Below are experts of layer 7 (counted from 0) of a mixture-of-experts language model. Rows are named down (a neuron's output weights, with its number) and show model dimensions 0-95. Each number is 128 + 24 x the weight over its row's rms, rounded and kept within 0 to 255. Numbers have three digits each.
Before each expert's rows: "comes before" lists some tokens at least twice as common just after its tokens as in all text. This comes from a sample of Wikipedia text that the model never trained on. Tokens count by the router's weight.

# expert 25
comes before: ".", " |", "0", "%", " |\n", "1"
down0:142162163134110139076072120164070105126128165102187164176139145160159092162150097146146084117084139122099130140096123119132106111158156142155131112116113147159149134130122135153091122159142149124113127092119104171159124127102138152119126140142110131121154118110116124125137128135111107133
down1:137094134139141118137158161124129135138095152151164098137123177159145147163169121132147169107121127110155102116089112170086103120143154148183147070154171127114109135117105154129137113117114089144135132096088103166129096149182134118142135136125146153133157125126151154126133132121132120082

# expert 1
comes before: "20", "19", "1", "2", "3", "0"
down0:169152122138149102189142124170108121109109089117147132141146156124122127108151170101202136150146131120150121170120134150162144137163096143152106121107131114142111120197126116113106149145060148100127112146134098151099108093116139129160124119138111109161150140138120140115117126109105136108
down1:146099142135144121185138115144137151116095113130135111133103124149170096129118118093150165163128139128105080165169138156147105154108142154113111136104132147099095160159099138146152158187131167059168129088123107109130127102122125126126152124099122108140145176155144125117126112114123128106

# expert 63
comes before: " |", " ", ")", " |\n", " (", "%"
down0:152136135151094111161118135134142139152123109145167112129158113106132094155090106140179094118096160097105129147147094094134117123094140104149155062104091157088077082117161123109133128111129092145133103145143113115128155123156087100154127137146120134134109137122160137132139086132107099114
down1:137124106081096114115163098117144086134110156125143116125172155132147117176194146140181125144163117143129143124134101125149117121117136136101144128117170092154104125116179133142121132140097131134162140135083093148168117169144137122136117103111107097149091127127143094111108097098159151149

# expert 35
comes before: " ", ",", "20", "19", " October", " May"
down0:177118110150161140112169088144169137165123105144128135152103149166102124135130081116125090132096113127163110120137118113125180088113131153156115157082137092106144105109138111133119093103160129167144086129124127130136136134167151086139160137169107149132157125157110115134154148154097120141
down1:102150066145133108129132165124149146086105141160098124141116126095154074122137096107158136122133112146127138159100090113127150119104175156117142130165106123140091084135130103133133142102159082128091068112113115141141103104147112138173103088089148148108114133129109141115118109119111121142

# expert 19
comes before: " |", " ", "0", " |\n", ";", "–"
down0:150134140105129107111128138157144144130106162146145128134107143111171149133132145088131110135141128159110120143104149147121127166122143134085141072110164158083138108104143120133160092113160122164112111111082133146163127097070095177115124121099116111116152150155108170149111115103185146118
down1:125110159067158141168133104131126195122138109150142101091129126123093151120153145118146141122124156113130104143114139134155139152123165124129101120164146115101101139144096146126125146084095159113110135155140116123115147145146126136117120095114145105112111130113199178162120079136139069114

# expert 33
comes before: " ", " |", "%", "0", "2", ")"
down0:124164125087125127122155116133151129134116142140091134132137103113175131124119149133153106131167116109133131087140145083175125095102135134122131165147107168112073115121145088118114101102132180139138130077110139144130122079052121133119104119169176155142102129118104135131143121145109133115
down1:140135141148097119123143121139102114154155151127170145108081169133133162138149140115168126069192157093077143135084124100167119090119136111142153154118121142126111087116096136141093080116142119148121127126128105150155127142129147115135142159129109126128107148142159091149140142102101113173

# expert 60
comes before: "20", "19", "==", "The", "In", "–"
down0:145111127099090084142138100140145129101170181119123125125117151107164112083125149104130172132140126140121127117138114146114143103118162099071101133137152125149086124198112114085136137103091133156144114140161157134092128128102167085098125133111122163148117130145152152138105101125134099133
down1:122112139154135100149131128131156154136131116167112121141142160107103161136121157103113136150125192153080122125094119127149144142100146100140158143168168141176083129150094145100142123127128083136149138166105151076130149139120131122123115152150181083141113157141117123133142118124078138089

# expert 57
comes before: " a", " the", " be", " been", " not", " to"
down2:143124116137118079165113164112110127102176119109112108140170171155145093110109125119143135142164108113119122102130108135176137132113110122166110167096126131180139108171133132088125131105124106113134142126156123089152175121136084128084118138162140133097090144143130142135170125180132124148
down3:147170144124114159119152125147131120143093109130116122103109110153086143115107126180133120087138186130108121157132143104173124126143141101126104176155134119170123103152089115151098113092113140190138127125139160160143126139153113102151154146136130170096084138114106107087120148165121120135

# expert 48
comes before: " of", ":", " by", " in", "ed", " to"
down0:096130116100139187122153129146144169126138093117083141115144126125119134127112078143132104166149142123147168155133077158149138122124131087138123129109135138133168107146113151088094127131151139097131128117138117125096153180116098107171113136158083095103125072143133097147122112124151087120
down1:138143118125138137155136120099096129156127107143102181132147117148137109164141119113132159132117106124098131086127066171126073160170087122161152156147127151105099092106134149141150153160136130147098131132075109132122128152107167109180121132148115110116133130117156130134167111104131175111

# expert 13
comes before: " of", "s", ",", "ing", " and", "."
down0:176091120134141122170171127135083136162145125150120169112135126154122091123138137136168119181093165111150150128128097152081148171107136118122128138124099092139127134143123138151156104111120145133122060123150110095131139155147092145153093141118132092123159149145147142150131130147160110166
down1:113122174123119113117151129158146141151149125140185136116125155094112139141091110142090156120128151142104163109144106128101143168128110138134121125176117091094094128117168080112109108139119091137128129145141082186160118131159145140107102096124129169152139125087155135103113102136134173103

# expert 21
comes before: ",", " |", "ia", "\n", "ian", "'s"
down2:112105082131129122082149143124157197134124122100168149145160153086118098135111157169139080114122144155129134127147128121129113111129147104113129128163129114113106083142106138123132172080097105127153114162105171106094154147125133159153127123126092100128192123155117124124111144133113109135
down3:116060145153169134136140169112097133121137141139124089177118122111112139083133115114113139129115159131095127154123157189133105147126142116138185117105124162109145124075118137128118110109093133108093111120128117100159116160122119139082160108115123133101144175107127121103114129109100077125

# expert 36
comes before: "a", "i", "an", "h", "u", "o"
down2:141114149152121124126111109110163133149110175152171141138142151158124143138110142152140114116088111139199123156120126141152109093103122114106129155116118115152098103078108100154166163149085107145120160115101132132144081147178149153136171133095166139151141137146129111119155108164120113146
down3:131089140161100132128153113140138166091177089117121101126127128136119112158167122178142103149108085153160094108137101106103119131147097119125120173176156132139145099102137128131147128155168118172122114165112076088177133108152112120143107139121117149128092118094148120142136114140106138127

# expert 27
comes before: "|", "-", " ", "|---|---|---|---", "==", "==="
down0:139097113105123122117132079135125176104133126155153137125122091128173127143143126157169153140107148123116131111146119152129160091127140114142120125087113136157123105082164075138123125142127135122129121115154104091135103120091121143101109078135162157072174101103129140175159132118159086149
down1:144079117105112135101172156156159139119162092091130153155113172103145115132130116124151105115112132102074123125078109110172140160143146140173145072139122095152146109131169151155128144109140132124132140144112126121095158123131146159113138141144147159137110080106165144161109099149121135144

# expert 30
comes before: " the", " a", " his", " M", " S", " B"
down2:124148106117152125111131146147181139111143117076115113126108121147156123143109126124122118115143153075154140086141138157120126118176144157110149094140156109098131076109124119090116115124104150152065119065139155133121139127111167097165113191126133107145145126149126144159151116114118104106
down3:124096113117112130148143161100138145105162162091108132095133079124081100139090145130135122057160083092119161124123151133159069155117114121120067126120099129125122131151109099123125124166129139122120150082125132148132113146078140126095122124112109148124121154120155163144118153131134125104

# expert 22
comes before: "19", "20", "18", " York", "17", "ex"
down0:152110118122161134125151126095099106087119136158161145134100137161130144096101118149127105107104134117153116152128105120100196147148115108114126139064126153124122085128140112129149120108109128141113133132106154174109145145130117083118117094136070121145145152085142112097173136117075122167
down1:107108126123165132123134108157126132142126131159092088144179114113181113153129116114129147065132186128107128105118122128129153125148155107113154105134140116163132132166112097109161131129143140144174112132149097165172161120108124114133124092160168107152151156110114113114158127088148159089

# expert 9
comes before: "-", " |", "–", ":", "\n", ")\n"
down0:104139104095124101162173125084127095161155116144137107101107131141118099106121119116132096132142159092140086161157065153137155119117147098079111123163156109104146122081103124097120148153111131137128140101125136123174152109126140115127130135131151126148088111192133096127095144132100135126
down1:084115117155079079091160122089144134148089126174140084129120145135153123111124157169143104106124132103152108158142119121130080098114108129117107154118096118132149143122119112138169168147127108151069097151120114141149124138164143136141121127135148139110102171139112156124125098143173158159

# expert 20
comes before: " of", "ed", "ing", "s", " as", " to"
down0:114126122107157121137153140137125136156106146155114130132124097110163100176116115141139154116153186125127131174089118081177072147166114130131134110118094162136107122146125105112102117147136113141148131113149168117102119108106136095134149134079121134118163138145157097097129134144204110118
down1:127112130110061107120131134151077152109111162134145114113117111122116153116141114131152153116124176129088108108141160121135139123117160130075163114120204160153127113170162109144125136148129150110118143139097162110090122128159114122125075109108130143094090153127121125122120166114141165113

# expert 10
comes before: " ", " \"", " M", " S", " N", " L"
down0:156104109096143155133164142129149161108120199116125109104093133114128123140090157120077137124179131133086130120157096130166144157154118141114103127126137131085168116096118131085110146115135144160111151156133141128136102125082153154135121147133169123170161134132152089137113083121119134142
down1:136101110146106137137146117116156148102141128110151141155154129091147099132129132127162118140101123129124113125126114130118116136105130082066109147116094118120098146140136109097108178073139162136113097137141127129136117118170190162083145122116153103127107116164120057119116124093111172092

# expert 24
comes before: "ed", "ing", "ated", "es", "ained", "e"
down2:085163110138131136149114126119129147154124143166091139178105118124135074111101191186126156110147100147124132132144116122142132150156126151145084110128161134142149090134127147144106100132136091127114111104117129149103106159118134070114139142099122127101117094136115097142120096148122145062
down3:123123099118115078205113158107121125159146101153136112094144158109095125130149112125133149084129165083080093126156115136118134122088118109141142147139105154120124119133115086098103138129129166154107106163140129094160062137138109132109121127089131142153111147146126135137128098160139155134

# expert 55
comes before: " the", "ed", " to", "ing", " a", " by"
down2:116132109172108113119147136114119153121101113132139043141159107117082129145178125105150130113113088130104083156124135117115118119122110145133084147120124094105134108143133156145131116116126171105136135125143092099139155156157144077122119120121137117143154121148162178101103161171123157162
down3:125123137130087094123146111143123138141090133144117173114162109101141143156147143115174172133133146134119131142123120156140141089178105096127139151111159113145113119166133127102117151061125130097124107135094183135123111098157146152125104186187156122157134146106107129131114172129127118147